Weights of a small mixture-of-experts language model, trained from scratch on English Wikipedia.
Training: a variant of SOAP for the experts, 883M tokens, 3369 steps.
Below are experts of layer 6 (counted from 0) of a mixture-of-experts language model. Rows are named router (the router's row for the expert), gate (a neuron's input weights, with its number), up (a neuron's input weights, with its number), down (a neuron's output weights, with its number) and show model dimensions 0-255. Each number is 128 + 32 x the weight over its row's rms, rounded and kept within 0 to 255.
Before each expert's rows: "comes before" lists some tokens at least twice as common just after its tokens as in all text; "comes after" lists some tokens at least twice as common just before its tokens as in all text. This comes from a sample of Wikipedia text that the model never trained on. Tokens count by the router's weight.

# expert 59
comes before: " was", " is", " were", " are", " had", " has"
comes after: ".", ",", " that", " The", " where", "The"
router [103 121 137 126 143 146  99  86 103  95 145 118 143 140 101 126 119 112 163  96 137 132  95 117  49  94 115  91 134 187 116 172 106 117 138 147 126  93 112 193 109 136 204 104  80 116 127 137 136 134  70 170 143 137 145  94  55 181 133 151  78 108 139  68 170  31 151  72 126 136 103 152 163 122  84 133 134 163 117 161 129 115 194 153 135 108 183 152 140 104 106 120  64 136 152  94 165 131 141 121 136 118 122 144 144 130  82 156 149 136  83 146  83 125 158 119 115 120 125 170 157 125 182 118 163 105 112 164 125 187 124  94 126 103  52 112 128 110 105 115 116 159  65 162 157 101 169  94 108 135 108 173 148 104 157 122 134  62 132 107 147  98  76 102 117 208 159 132 127 164  70 117 193 106  90 114  99 180 162 119 163  73 185 173 163 153 121 133 145 163 113  91 134  95  94  94 136 152 143 127 134  96 112 172 106 109 144  57 137 128  97 133 152 114 100 159 145 164 107 142 163 142 132 102  89 127 107  29 144 168 137 124  90  45 170 166 133 160 114 113 163 211 106 135 156 119 128  96  83 120 151 165  95 143 103 131]
gate1 [218 105  64 155 160  72  73 130 140 110 134 116 120 123 108  95 130 117 154 121  81 120 226 106 156  81 128 120 107 141  70 113 111  97 167 139 129 135 126 115 156 151 109 114  71 107  69 158 130 109 116 182 127 117 112 132  81  91 102 107 114  59 151 114 113  97 126 130 115  79 174 135  76 170 164 105 114 148  86 111 120 132 150 127 157 135 123 148  51 141 137 171 106  86 135 130  85  93 122 152  60 171 170 149 138 172 154 153 145 122 138 102 107 104  72 100 180 151 132 123 172 133  84 167 107 197 144 130  87 123 142 117  74 173 192 160 123 159  99 146 102  82  29 185 182 101 150 138 101 129 130 129 164 139 103 141 121 136 142  92 172 148 113 131  75 122 107 110 131 119 192 141 181  99  87 116 174 214 172 146 111 166  44 119 161  71 142 111 169  85 123 124 101 120 148 112 102 156 126 162  95 108 105 155 117 144 137 110  82 110  78 179 147 125 147 128 127 123 107 128 175 117 166 112 129  85 111 132 119 146  92 157 196 110 138 129 105 179 163 101 156 149 120 130 141 101 118 127  83 113 134 152  83 175 133 133]
up1 [102 118 154  89 109 142  63 133 138 143 142  58 152 135 141 141 137 115 138 132 120 101 171 169 173 164 183 118 165 126 157 145 126  54 173  79 141 124 140 101 112 126 145  99 163 159 117 129 137 133 105 146 126 156 113 157 193 143  70 129 155  90 132 168 112 154  36 164 178 200 115  91 127 109 183  95 126 107 151 100 109 150  63 114  82 137 184 120 141 106 142 131 134 150  71 115  89 137 129 136 175 104 115 155  58  74 101 115 157 142 119 153 150 152 108 117  94 141  97 107 151 101 128  92 150 101 110 117  61  83 121 120 115 158 148 155 129  85  97 146  53 158 124 153  92  79 170 206 167 156 133 110 123  64  94 111  83 150 109 150  68 130 155  67 124 132 155 131 123 135 116 105 107 135  52  87 100  99 110 107 101 136 123 153  52 171 114 138 104 172 137 105 161 123  89 130 114  85 151 159 180 175  98 132 195 117 119  86 162 155 138 131  92 172 117 115 143 168 131  94  96 144 130 143  86 160 162 170 114 126  72 155 109 115 183 161 140 100 107 162  50 131  90 138 104 152 146 108  97 158  87 110 163 122 160  68]
down1 [115 159  86  98 124 157 129 136 157 105 107 132  78  88 152 102 170 138 114 184 132 189 117 152 143 128 152 177 143 108 114 104 140 172 107 140 118 147 130 122 167 149 124 171  65 116 121  82 117 140 192  83 144 133 147 127 114 127 138 159 116 115 175  78  34 134 148 123 114 136  97  98 148 147  78 139  80 137  77 104 153 139 172 184  86 125  48  88 137 114  93 137  86 126 164  99 117 165 116 167 162 148 111  86 138 136  85 128  73 140  92 144 136 178 107 121 108 120 114 111 135 138  86 115 169  83 155 106 110 139  89 137 174 133  68 131 120 173 137 153 160  88 121 102 104 120  79 162 140  99 143 101  62 127 177 121 129 124  86 173 122 130 215 110 148 126 145 105  90 154 153 142  88 148 190 160  79  87 101 160 148 106 129 123 189 144 144 120  95 176 167 166 149 114 155 146 185 129 156 161 182 139 144 148 136 172  86 136 157 109 152 192 111 147 109 187  52 144 119 118 149 121 107  83 175 189  66  73  97 114 156 133 141 166 152 118  92 150 169  95 142 144 125  96 157 110 179  29 120 176 108 148 113 105 115 163]
gate2 [122  81 149 114 121 125 127 107  87 158 109 160 121 107 131 114 139 146  76 145 103 164 116 118 134 109 130 132 166  65 165 145  96 131 128 127  87 115  90  62  94 129  61  48  94 144  89 136 133 147 175  97 109 138 151 152 129  88 123  95 158 129 127 105 126 128 111  93 126 152 148  91 111 183 117  66 142 127  80 133 217  99 165 129 142 157 114 103  95  98 133 118 116 111  97 115 207 133 147 116 149 139 148  41 129  94 128 182 148 156 116 161  81 121 160 102 141  39  82 113 172  90 111 160 152 114 141 116 154 100  73 126 120  78 137 147 105 145  75  80 142 140 153  97  80 119 127 127  92 128 140 121 175  69 105 138 105 110 107 123 124  67 104 166 121 166 136 116 114 184 128 191 143 167 146 103 149 176 111  70 107 109 126 112 155  56 132  90 191 144 148 114 199 101 151 151 137 115 153 106 133 136 155 133 131 112  46  68 205 132 128 155 157 106  80 110 120 155 129  92 134 149  87 136 118 118  82  78 111 116 100 118 153 126 153 112  68 183  34 164 142 129 108 133 178 124 103  96 139 159  96 140 148  69 150 177]
up2 [139 124 115 149  97 156 111 128 155 108 141 114 101  95 131 165 167  86 150  76 130 172 155 144 117 208 175  80  76 105 104 121  96  89  92 146 152 143 114  86 199 159 157 102 163  73 170  86  87 128 122 142 129 156  51 139 134 168  95  92 115 123  77 159 153 112 156  76 108  89  95  92 112 178 163 163 146 145 144 161 138 101  95 139 183 158 153  70  77  93 159 116 115 143  78  97 140 148 146 120  61 153 161 157 164 124 175 127 101 120 112  95 130 131 123 173 109 130 130 130  71 166  81 108 107 126 109 130 144 148 146  50  95 114 139  98 158 129 162 198 144 160 172 131 176 172 164 153 127 134 142 113  96 133 128 118 143 136 157 143 115 148 179  89  97  33 109 115 166 138 163 149 127 175 125 172 153 162 133  90 122 112 168 122 108 115 141 137 113 137 136 144  84 124  93  97  63 143 125 110  85 110 163  78 120 101 140 168 100 155 142 187 152 205 104 182 110  99 177  94 151  89 113 118 117 212 123 128  99 157 108 145 151 135 110 158 111 102 108 112  96 134  90 103  98 195  79  91 149  73  98 135  87 149 159 184]
down2 [135 140 130 170 154 144 112 130 134 149  98 149  59  99 155 107 139 103  72 110 135 147 166 147 148  96  97  88 184 105  84 100 162 124 136 133 126 134  87 168 209 100 172 182  79 173 136 106 133 135 104 143 215 109 138 110 114 127  79 111 113 142  99 121 121  61 113  93 101 119 151  98  68 159  89 142 107 141 163  68 100 161  71 149 164 125 143 122 116 139 154 153 166  91 148  98 153 159  93 141 125 124 137 170  72 150 137  70 117 118 131 116 134 111  96 184 140 125 111 116 184 130 124 161 147 102 130 164  48 151 135 116  52 133 123 151 118 135 145 153 128 116 108 127 167 113 153 142  88 122 150 138  64 129 148 131 109 123 153 153 131 126 194 105 104  88 160 179 131 182 125 113 128 145 111 153 127 146 107 160 114 188 153 126 150  58  88  53  95 127 118 124 134  49 105  63 121  67 175 121 114 150 188 159 163  95 197 140  99 135  97 104 103 165 145 117 167 167  89 125 106 148 158  96 184 133 123 130 180 137  52 104 135 121 175 122 130  95 109 161  82  89  89 151  82  92 152 130 127 139 136 132  79  31 127 113]
gate3 [ 82 170 129 122 129 127 158  63 120 175 138 121  66  84 150 173 130 215 113 128 110 132 172  62  73 130 109 118 143  90 112 158 134  93  58 116 150 163 139 149 141 171 118 113 136 177  79 168 128 120  78 204 127  91 190 167  49 190  89 160 121 166 133 136 142 164  89 122 152 150 156 113 156 132 115 136 120 127 117  89 119 118  87 151 126 123 164 124 107 167 144 122  82  71 121 125  76  97 129 122 124 157  91 123 131 145 149 144 115 139 118 110 195 169 109 180  96 167 163 132 128 113 115 131 134 102 122 147 110 135 125 133 156 130 162  94 111 108  84 107  86 188  97 104 170 131  99 130 100 143 208  92 114 173 142 153 123  85  84 129  68 112 107  87 192 115 128 177 226 111 126 138 118  76 152  82  76 109 140 114 177 155 105 135 177 110 188  81  82 179 130 183 178 101 189 126 133 141 131 101 138 139 121 114 126 153 143 103 108 120 109  77 110 137  80 126 144 137 117 108  96 155 130 101 100 186 136 175 124  72  81  68 143 181 132 151 170  95 157 131 103 106 103 141 133 114 122 102 111  97 169  85 122 108 134 129]
up3 [145 154 173 123 128 105 127 106 132 154 156 151 101 178 177  42 126 101  24  73  81 187 104 112 140 139 143 149 175 132 182 108  85 128 150 126 119 118 109 142 135 120  53 144 186 110 145 114 117 115 221 124 119 153 142  58 144 156 133 124  80 182 129 125  97 137 181 148 133 102 115 133 136 191 174 150 140 116 155  95 116 147 167 173 128 170 110 118 120 103 160  69 142 105 108 142 127 131 118 135 127  82 114 160 127 104 149 108 107 111  70 114 100 149 103  81 156 109  84 134  95 161 120 114 100  96  92 167 219 117 136 175  96 185  97 124 105 129 165  84 190 113 106  93 167 109 107  56  88 137 180 146  99 105 117 171 137 142 102 214 157 145 177 159 133 123 150  82  79 105 149  65  99 180  90 102 107 122 131 117 101 134 143  92 151 109 125 162  92 124 182  74 118 157 101 155 125 187 107 100  77 151 154 143 129 141 125 155 160 137 142 141 173 106 148  95  95  89 128 195 124 156 137 119 127 161  98 128 129 141 144 169 107 146 169 136 124 110  92 146  76 111 115 194 121 166  86 120  81 143 105 109 136 122 159 139]
down3 [121 134 187 155 137 103 196 134 154 169 161 166 131 123 135 108 138 149 133 186 142  93 106 167 129 153 147  53 163 145  88 147  92 139 147 133 134 148  96 137 116  85 103 160 118 128 132 112 195 117 126  76 139 169  86 123 160 124 108 166  51 164 139 140 121 135 160 145 115 111 129 130 126  96 155  88 150 151 117 152 169  90 107 108 160 172 133 172 102 130 163 131 127 142 147 117 107  68 112 100 125 111  87 127 202  99 110 117 122 133 118 142  87 100 107 153 125 141 143 163 149  85  88 119 115 147 105 120 152 162 132 124 161  72  75 117 116 124  61 196 142 120 195 185 104 126 156 110 139 185 161 111 137  59 117 130 155 169 144 141  71 107 143 100 108 158 166  39 231  86 110 128 183 164 109 107 142 176 121  99 168  84 124 147 141 131 139 185 129 118  86 127 159 150 129 166 135 168 131 129 119 140 143 147 184 105  84  52 114 167 103  75  52 123 131 149  82 132 147 166 129 186 113 207 116  91 113 159 109 127 143 154  88 106 119 155 141  99 123 136 105 104 202 171 148 123 140 165 178 117 100 157 167 128  88 193]
gate4 [ 79 159 105 133 162 110 121  76 127 100 132 185 141 113  85  66 163 139 127 113  97 176 114 110  83 102  87 145 109 166 127 107 131 119 160  98 116 148 127 112  80 125 160 162  98 147 189 169 149  52 158 113 139 143 106  93 187 136 118  95  86 219 176 150 174  79  99  60 129 157 165 130 156 164 134 159 105 113 103 147 148 103  95 152 145 123 131 198 113 184 119 114 126 107 193 188 122  90  85 127 117 117 139 152  77 128 135  95 136 118 162  99 136 118 109  77 154 129 143 160 107 165 169 108 173 117 177  97 134 197 109 162 128 150  75 103 155 117 130 159 132 116 136 119 124 183 132 163 123  89 151 137  97 107  69 104  83 157 136 156 143 138 153 131  95 167 118 120 202  60 102 187 111 142 160 123 135 159 173 111 180 182 101 117 107 113 178 153 102 120 133 116 104  96 130 130 115 122  93 101  97 191 137 136  79 127 142  98 173  93 179 155 113 135 178 157 118 123 155 124 138  81 209 102 139 175 165 164 150 171 206 149 183 116 172 125 148 137 151 144 141 112 105  96 108 153  86 124 122  94  56 174 152 143 134 111]
up4 [150 149 152  97 160 105 154 150 108  96 162 131 154 103 106 190 128 126 113  95 140 107 140 116 118 131 170  98 116 147 153  94  94 160 142 217 101  76 124 153 153 168 113 123  99 124 118 127  80 156 168 153 193 166 107 142 130 139 148 116 150 123 127 184 123 160 170 179 173 163 176 169 130  85  63 112 188 140 174 130 116 145 148 198 136 157  94 140 128 119 124  99 181 139  75 124 121 150 163 105 106 110  82 192 131 110 130 147 177 101 118 159  95 145 186 145  99 103 137 144 149 157 126  98 174 161 116 103  91 108 132 107 172 125 109 143 161  58 104 176  81 142  65 135 163 118  91 111 176 137 178  95  91 187 198 158 101  87 107  80  76  52  95 108 126 193 130 125 110 169  81  85 121 155 156 163 130 140  94 141 167  72 172 145 168 121 100 153  96 114 124 104 114 136  94 153  43 114 144  84 145 164 135 119 131 171  91 124 133 118 178 115 138 122 125 129  80 176  85 125 115 174 122 125 136 104 111 105 102  79 134 118 127 159 176 192 139 178 109 166 106  94 116 171 107  90 203 113  95 104 140 150 104 118 146 125]
down4 [140 133 142  69 137  77 193 100 210 164 155 211 112 190 104 136 131 150 105 145 171 114 153 141 142  92 186 132 127 112 176 148 181 132 114 149 122 164 135 151 110 161 109 134 121  89  88 144  90 157 156 167 105  80 162 122 159 146 136 148 131 118 107 109 115 163 190 157 136 107 177 162  94 123 104  80 157  88 178 112 112 141 158 119  74 176 132 161 140 173 104 139 115 102 110 133  98  92 162 188 153 129 154  74 152 141  97 120 110 167 137 127 113 152 144 111 142 141 125 147 116  94 127 140  69 130 145 147 173 101 176  76 174 137 100  99 168 177  94 156 155  82 167 106 135  92 127 109 122 166  55  84 145 166 131 107 137 168  73 158 121 121  67 129 219 101  86 125  83 111 135 115 157 162 106 177 132 142 151 134 112 152 165 183 128  92  97 184  98  81 148 128 130  93 113  45 122  97 182 137 142 129  39 111 168 131 127 133 143 102 167  72 140 130 104  47 125  90 173 129 126 173  96 134 187 106  93 135 102 100 125 118 134 137 114 177  99  79 111 101  97  92 161 102 144 169 110 132 105 115 101 149 143 138 112 153]
gate5 [114 113 155 128 136 117 158 109 154 167 113 142 115  15 128  78 165 158 165 133 115  91  89 141 174  97 108 135 129 171 119 151 123 183 126  51 104 146 140 130 167 102 128  81 116 112 191 131 198 133 150 107 125 112 103 101  51 101 101 126  84 144 156 187 132 103 112 124  89 147 107  68 133 132 176 162  79  98 111 171 124  98 160 174 140  75 161 163 147 124 130 183 133 102 170 106 102 141 103  93 148 137 104 181 211 105  95 123 116 125 114 116 143 130 157 132 192 195 140 140 167 104 135  77 136 159 185 150  80 134 128  84 150 151 116 168  85  90 147 135 115  63 134  91 104 194 145 194  89 128 118 184 114 107 108 101 131 130  91 117  89 231 115 143 101 161 132  93 186 127 129 151 114 162 105 151 163 118 122 121 130  66 118 141 161 133 116 100 135  98 154 152 152 149  85 140 154 126 145 122 192 148 144 134 142 133 104  62 148 101 158 113 128 155 128  81  88 146 116 135  94 108 142 123 103 135 164 129 117  82  84 144 146 127 149 120  60 146 108 119 200 174  90 138  72 147  93 108 116 141 120  68 158 149  96 115]
up5 [152 188  83 129 132 182 141 143 153 142  76 132  97  74 195 129 115 138 178 126 192  53  59 129 109 129 141 158 162 161 128  91  76 115  70 100 101 109  74 159 222  88 182  97 104 121 178 156 157 190  64 146 112 113 101 167 116  96  77 164 119 168 118 118 215 121 159 114 139 126 203 192 155 158 178 141  90 103 124 115  94 111 139 116 112 120 118  87 100 151 153 113 136 116 178 121 135 108  84  92 106 152 132 126 154 127 165  68 121 111 101 137 113 143 155 152 143 103 110 139 134  80 128 173 163 158 101 149 170 111 132 139 117 116 121 167 143 186 142 137 153 106 120  93 124 119 134  90 128  92 143 173  98 129 136 128 102  75 119 151 197  72 134  88  96  98 149 143 101 108 112 145 132 137 147 115 106  99 133 153 140 139 118 109 118 140  70 118 130 166 137 114 104 162 103 137 106 180 149 162 174 132  95 126 134 168 156 131  93 100 111  93  84 144 147 156 148 183 171 152 122  81  69 112 150 135 142 123 176 109 119 108  77 206 127  96 110  68 124  75 122 121 160 190 127 131 165 114  97 176  92 135 164 179 154  78]
down5 [133  52 134 159 155 149  91 110 149 117 111  95  95 118  91 105 106 151 153 109 118  90 164 106 116 146 130 140 154  62 125  91 141 142 173 156 149 129 131  82 120  81 150 135 142 152 162  97 147 138 106  65  90 107 107  83 149 142 109  56 145  88 132 155 117 184 121 154  94  86 118  49 140  86 203 164  92 190 110 149 102 114 166 128 103  87 178  46 119 150 134 122 170 126 136  99 166 123  82 139 145 107 181 140 111 166 117 146  85 105 123 119 170  76 155  97 107 136 143 163 156 143 101  37 129 189 120 208 136 108 134 159  84 128 164 123 112 176 168 114 167 172 120 155 103 171 113 123 134 175 109 181 154 121 155 156 172  92 149 113 138 170  78 144  68 178 139  77 140 125 128 127 137 122 183 119 112 128 143 117 182 123 123  77  58 141 147 147 128 159 133 110  63  94 118  85 181 124 108 175 137 148 159 133 110  93 150 172 155 133 100 127 113 123 108  88 153 104 120 127  57 130 148 169 150  75 167 125 124 192 197 141 105 122 118 130 117 126 104  99 165 157 134 104 144 151 111 195  85 189 153 130 108  98 117 129]
gate6 [125 105 121 129 171  90 141  97 116 161 106 156 110 110 134 143 130 134 139 150 112 203 135 107 115 143  75 137 213 120 142 163 149  85 134 142 150 176 151 159 125 102 104 109 148 110 111 152  82 137 103 178 117  64 157 119  97 130 158 173 123 138 125 181 103 128 104  99 179 159 118 122 149 186 112 121 155 123 112 148 142 144 150 170 133 136 161 101 104 182 134 161 149 151  68 114 166  89 167 158 133 162 161 142 109  34 157 140 143 158 127 128 209 141 147  80 118  99 170 171 156 164 143 156  87 150 165 146 168  78 105 148 137  97  96 141 123 148 129  95 109 122 116  69  98 102 145 121  93 131 114 136 136  89 132 188  93  99  79  98  98 114  91 178  85 103  94 102 201 186  77 122 183 178 129 133 153 123 108 127 109 147 115 155 174  97  99 126 194 127 176 179 150  95  89 100 156 142  99 126 115 150  84 112 147 121  65 141 102 124  84  88 127 179 124  34 133 164  65 158 110 128 135 110 144 111 180 136 146 141 106 129 177 112 182 134 104 167 101 161 116 104 127 128 144  89 124  86 144  99 153 221 198 140 123 193]
up6 [167 183 144 156 171 118 104  93 161  94 159 135 140 125 151 110  97 146 106 106 127 146 143 112 122 124 133 117 176 169 101 133 108 142 143 110 179 129 120 110 162 142 131 138 131 174 150 141  93 104  97 121 150 165 105 129  98 118 106 175 110 145 129 147 194  75 117 103  94  97 104  75 102  59 181  99  46 149 183  98 106 158 131 115 149 124  93 108 164 138 108 123 100  83 103 103 153 126 109 106 160 169 130 120 151 154 140 102 110 140 146 181 115 146 112  95  39 136  77 114  98 124 152 137 187 158  74 126 103 167  99 133 150 133 143  87 200 152  98 125 169 112 135 108 157 100 119 136 132  99 148 135 124 125 115  82 206  91 114 188 124  65 120 154 127  78 121 141 120 105 155 163  72  83 109  57 120 158 129 163 158 129 175 146 102 125 147 183  77 121  62 117  80 125 177  95 117 130 132 101 136 116 131  73 155 120 173  74 142 108 107  68 123  24 148 146 123  92 148 122 139 146  47 196 112 165 157 117 117 136 152  91  30  83  99 208 154  85 121 109 105 164 130 109 157 113 107 145 143 127  81 119 133 133 143 101]
down6 [105  64  90 121 105 117 146 167 146 194  68 119  60  87  94 159 144 130 151 118 101 125 175 125 169 122  83 127  90  91  84 111 122 116  91 115 139  86 130 114 124 191 120 119 165 175 160 124 139 110  86 136 106  99 110 106 189 157 128 133  94 137  54 104 100  80  76 108 102 113 106 102 122 122 195 142 164 109 138 115 158 105  99 131  86 138  96  76  91  82 151 132 158  97 138  84 123  67 140  98 135 193  67 138 156 119 133 130  99  81  88  89 153 118 115 147 107 164 157 118 115 143 144  86  99 132  83 130 156 177 122 128 123 125 115 146  52  91 111 157  63 167 110 130  79  74 166 130 153 164 113  90  96 139 115  85 164  63 148 108  94  91 211 116  54 159 115 154  77 160 107  89 110 100 100 113  94 106 147 152 132 145 136 135 114  88 124 142 130 140 114 179  64 135 165 167 167 157 148 111  90 167 120  83 121 107 113 180  98 174 117 138 177 130 132 112 165 158  99 124 168 143 140  43 130 163 147 169 152 178 148  66 120  87 131 143 118 117 133 128 134 147 142 144  62 156 117 104  92 166 111 138 146 143 136  62]
gate7 [109 163 118 180 109 135 122  89 115 123  83 150 117 123 158 162  66 127 137 141 106 116  75 148  97 131  93 107 112 104 107 155 176 182  91 119 133 137 183 115 119 125 144 146 172 137 149 188 162 157  63 147 170 153 130 168 116  89 144  88 190  99 157  68 116 137 148 122 173  99 109 120 143  93 106 108  65 139  95 160 140 115 130 156 179 150 157  98  87 110  94 177 144 144  78 109 152 117 131 198 107 117 120 145 123 120 171 128  63 112 149 149  84 149 131 152 112  79 139 153 164 133 119 119 169 170 143 205 121 108 129 172 176 136 140 126 170 163  63 113 132 100  57 130 156 139  87 152 134 117  98  68 147 138 104 138 107 123 125  42 143 134 115  51 128 109  64  80  76 130  73 115 162  96 113 138 214 152 137 114 162 108 151 195 171 170 139 101 133 148  85 113 150 157  82 159 139 149  92 141 163 129 120 123 128 162  94 158 128  73  94 170  99  53 118 135 146 117  86 105 163 187  67 123 123 146 155 154 147 127 169  97 109 119 161 129 132 133 181 147 161 178 167 143 155  97 145  73 158 139 108  89 168 123 132 181]
up7 [ 90 143 102  75 115 126 122 177 134 116 197 128 102 146 116 102 130 114  81 142  82 190 110 138 101 119 209 171 115 109 156 104  95 138 146 124 142 151 130 144 150 122 160 143 137  88 139 145  74  92 159 117 143 165 188 108 196 163 136 142  74 107 119 137 109 167 147 135 125  97 103  99 127 155 139 117 174  71 110 137 136 126  58  62 130  73 110 165 131 124 123 133 139 100 129 132 102 152 131  94  91 195 154 155 117 156 112 123 209 124 156 132 145 113 117 104 128 133 153  74  87 132 174 109 191 122 109  97 145 193  79 162 106 118 127 165 148  91  97 175 159 146 175 172 118  68 155  93 129 148 148 149  85 122 157 109 146 145 130 182 133 170 154 163 116 140 178 170 130 128 115 190 110 110 131 105  93  60 145  90  94 143 138 127 101 119 147 138  97 149 137 170 162  65 198 145 172 140 146  94  68 124 154 126 118 102 215 125 126 176 159 134 122 121 149 120 124 141 118 149 126  77 220 104 171 165 115 184 172 171 141  84 120 106 117  73 143 146 115 130  72 120  90 126 101 103 199 111  84 120 174 121 133 115 163  68]
down7 [ 89 115 113 154 117 115  94 177 139  82 122 113 120  73  95 127 149  83 162 108 150 137  85 119 146 111 160 109 104  97 112 118 172 171 146 166  85 130 118 112  97 150  92 131 152 155 119 106 127 189  77  58  94 101 162 193 104 108 158 100 158 105 146  96 112 150 170 143  90 168 147 175  78 112 125 116 138 143 157  79 110 140 131 173  89  91 189 113 153 132 133 136 113 116 121 134 143 241 116 137 124  81 159 140 148  98 121 133 141 126 127 137 143 140 167  77 137 156  98 136 154  34 111  70 151 105 108 108 152 118 142  93  80 141 167 165  93 152 167  45  83  54  98 143  91 166 132  93 133 170 155 129  83 153  95 125  77 148 136 121 126 117 126 142 183 146 131 168  88  94  32 123 150 148  84 130 170 141 137 137 111 106 141 202 181  90 134 164 133 140  78 116 114 167 155 129 145 106 105  98 170  74 126 105 103 104 133  95 151  85 121 140 129 186 149 142  96  99 168  85 108 156 151 106 134  93 126 107 103 183 116 100  59 203 115 169 151 119  96 123 140 107  84 127 161 130 126 148 127 143  86 192 141  90 123 181]
gate8 [154 142  55  79  84 143 164 100 170 168 158  92 153 138  72 125 132  95 166 134 108 102 165  99 127 127 109 118 150 135 148 131 133 103 143 133 155 181 133 130 181 117 131 101 192  93 124 179 146 196 113 162 125  54  75 114 101 124  91  80  81 142 152 125 143  64 136 207 116 142 188  99 144 111 169 121 182 178 147 170 146 115 205 136 149  48 148 132 119 114 113  77 117 171  74  78  94 133 131 159  88 134 142 110 162 126 142 159 110 122 166 169 182 116  38 164  56 147 129 142  96  81 102 123 160 154 174 125 110 150 153 122  98 116 145 148 148 145 147 133 107  99 141  96 128  66 140 149 108 179 167  84 145 140 176 159 108 126 150 142 121 168 114 172 135 106 146  69 149 125  81 156 117 108 150 182 102 154  96  80  83 183 131 165 116  92 143 109 158  98 152 139 144 127 127 166 151 102 137 132  93 105 131 141 112 111 141 133  92 137  85  46 124 142 101 148 112 139 137 109 155 145 164 140 176 108 123 181 130 106 162 165 143  93  93 104 126  84 114 147 148 150  76 110 121 155 109 141  80 128 154  86 117 163 178 211]
up8 [125 145 171 179 121 126  90 166 129 151 147 182  99  75 134 113 130 156 181 183 131 103 162 111 195 159 110 220 118 141 173  91  93 147 131 100 134  90 114 152  64 164 162 186 105 145 101  57 125 147 172 155 143 128 151  98 133  92 128 173 157  62  77 129 154 208 157 141  72 158 134 190 201 114 135 105 142 164 102 120  96 106  81 155 154 184 169 124 147 181 104 153 196 137 143 180 127 128 111 119 141 119 131 121 145 140 144  95 172 169 112 129 123 184 197 129 196 147 171  84 184 159  70  77  97  92 127 114 149 172 140  97 159 144 121 116  65 126  88 113 140 108 164 115 135 143 149 112 129  69 132 101 119 150  98 134 133 154 101 151 103 133 101 114 160 162 145 105 120 152 117  66 128 167  66 121 160  97 159 149 186 101 129 118 177 148 150 128  89 152 143 124 134 133 136 114 128 137 150 123 173 133 158 112 140 180 118 164 163  88 137 174 141  85 124 103  97 139 158 128 129 106 114 100  76 149 218  98 180 124 136 119 187 175 133 130 122 134 152 145 119 105 134 105 120 124 132  98 145 155 114  77 104 126 114  63]
down8 [163 180 127 103 154 116 169  77 128 109 133 102 125 148  96 169 155 149 155 134 155 146 120 206  64 157  76  76  92 132 182  97  82  97 121 141 157 121 110 139 101 171  61 163  84 118 157 190 152 162 107 205 131  93 134  96 144 163 138 172 101 136 152 146 197 133 147 177 102  89  87 108 149  75  73 126 148 157 129 159 130 125 137 103 139 191 139 143 125 155 142  92 143 116 131 162 114 104 165 139 119  36 102 116 138 103 108 124 132  81 123 165 162 116 127 105 146 161 184 148  40 103 135 113 145 123  98 152 116 131 122 194 111 109 126 197  88  83 170 194 143 115 128 101 131  54 131 113 162 106  89 120 110 126 118  75 123 105 198 118 159 111 153 112 114 168 134  83 141 120 123 128 138 164 110 119 180 137 106 126 181 146  79 161 156 124  85 139 121 116 107 156 124 172 142 162 160 107  86  84 102  97  64 102 103 177 161 126 166 100  62 147 159 180 118 120  91 149  97 180 147 146 126 107 134 115 123  99 177 119 118 161  95  41 137 106 142 141  97  97 160  88 121 159 105  92  83 150 116 146 133 113 128 152 142  79]
gate9 [124 216  83 135 141 120 107 110  93 113  57 115 140 118 118 162 127 158  94 129 105 162  91 102  42  47 102 109 122 126 163 130 136  92 133  91  79 129 126 113 138 129 190 109 148 133 164 117 164 110 101 103 192 197 160 108  69  83 141 130 167 138 186 137 136 147 123 103 175 149 149 186 115 141 125 151 115 150 109  87  98 107 112 131 178 106 168  91 156 180 138 144 145 140 111 136 119 138 152 147 150 109 140 149 198 167 209 162 155 132  90 131 132 157 157 124 177  54 142 206 103 122 166 141 150 135 140 125 171 107 107 207 135 158 102 192 147 125 149  59 109 154  72 134  76 135 108  91 174  88 145 105 106 115  74  86  60 153  41 113 176 138  91 116  79  83  90 117 120 136 133  97 161 116 144 174 142 109 129  95 120 125 116 102 123 118 108 102  93 107 165 104  67 162  89 131  96 139 125 133 134 135 188 138  58 163 120 117 129 100 138 135 132 104 115 127 123 203 122 144 151 144 132 159 138 155 108 159 179 107 137 110 134 132 137 128 153 196 119 158  93 164 129 114 160 159 124 157 104 106 148 103 123 142  65 144]
up9 [167 169 148  79 135 125 181 148 158 120 187  74  83 111 113 156 114  58 138 108 171 151  86  82 157 162 197 111 137 134  71  81 100 108 183 144  88 113 132 164 103 167  57 136 111 128 133 109 150 124  91 114  76  78 134  89 176 144 165 187  91  60 128 135 142 146 142 132  69 170 125  63 118 134 124 133 115 120 117 168 118 117 107 152 206 129 115  68 132 108  80 113 145 104  98 146 145 142 141 174  92 116 163 143  86  96  94 118 148 135 125  99 155 147  87 156  83 205 124  88 101  74 135  91  75  95 106 107 112 102 171 137 139  95 138 126 132 105 111 132 156 119 138 105 153 126  81 102 127 140 128  99 107 114  98  82  99 132 105 143 123 209 127 133  85 171  98 132 113 134 112  96 114 110 102 156 105 184 149 204 121 161 178 185 133 138  67 162 125 137  89 114 119 193 121  82 147 128 121 115 164 113  57 121  95 111 153 133 141 158 139 113  92 152 118 110  97 102 161 185 150 155 170 104 145 105 126  55 136 160 123 176 127 126  84 126 135 154 163  94 142 132 105 112 195 129  84  90 121 177 103 151 166 144 200 138]
down9 [113 139 156 150 150 121 141 122 112 121 146 187 115 132 124  92  85 112 109 117 139 174  93 115 105 222 163 156 128 136  97 170 142 113 105 169 173 163 177 137 143 168 201 168 111 153 133 119 127 166 160 153 163 147 142  97 172 167 109 165  97 159 100  90  98 148  66  72 105 145 117 173 155 166 126 165 142 141 155 110  65 127 121 121 140 125 136 141 100 129  74 131  69 187  81  73 110 102 139 154 131 110 167 117 135 111  85 113 109 139 161 131 123 195 104 182 149  56 117 147 106 117 125  88  93 141 131 102 125 163 148  90 122 157 120 142 129 173  81 156 105  93 133 114 122 134 147 156 182 145 142 108 178 133  94 108 113  97 110 155  82 156 169  89 131  80 122  57  86  95 146 185 145 197 169  79 122 144 102 100 134 199  49 140 112 159 153 111 148 131  90 157 174  44 139 159 127 162 101 126 154 131 104 109 125  98 157 185 169 179 114 139 128 132  92 103 173 104 143  82 101 131 112  52 136 154 130 132  20  86 105 115 106 198 120  86 119 104 129 121 154 116 126 120 121 156 160 123 128 106 135 124  97 171  86 150]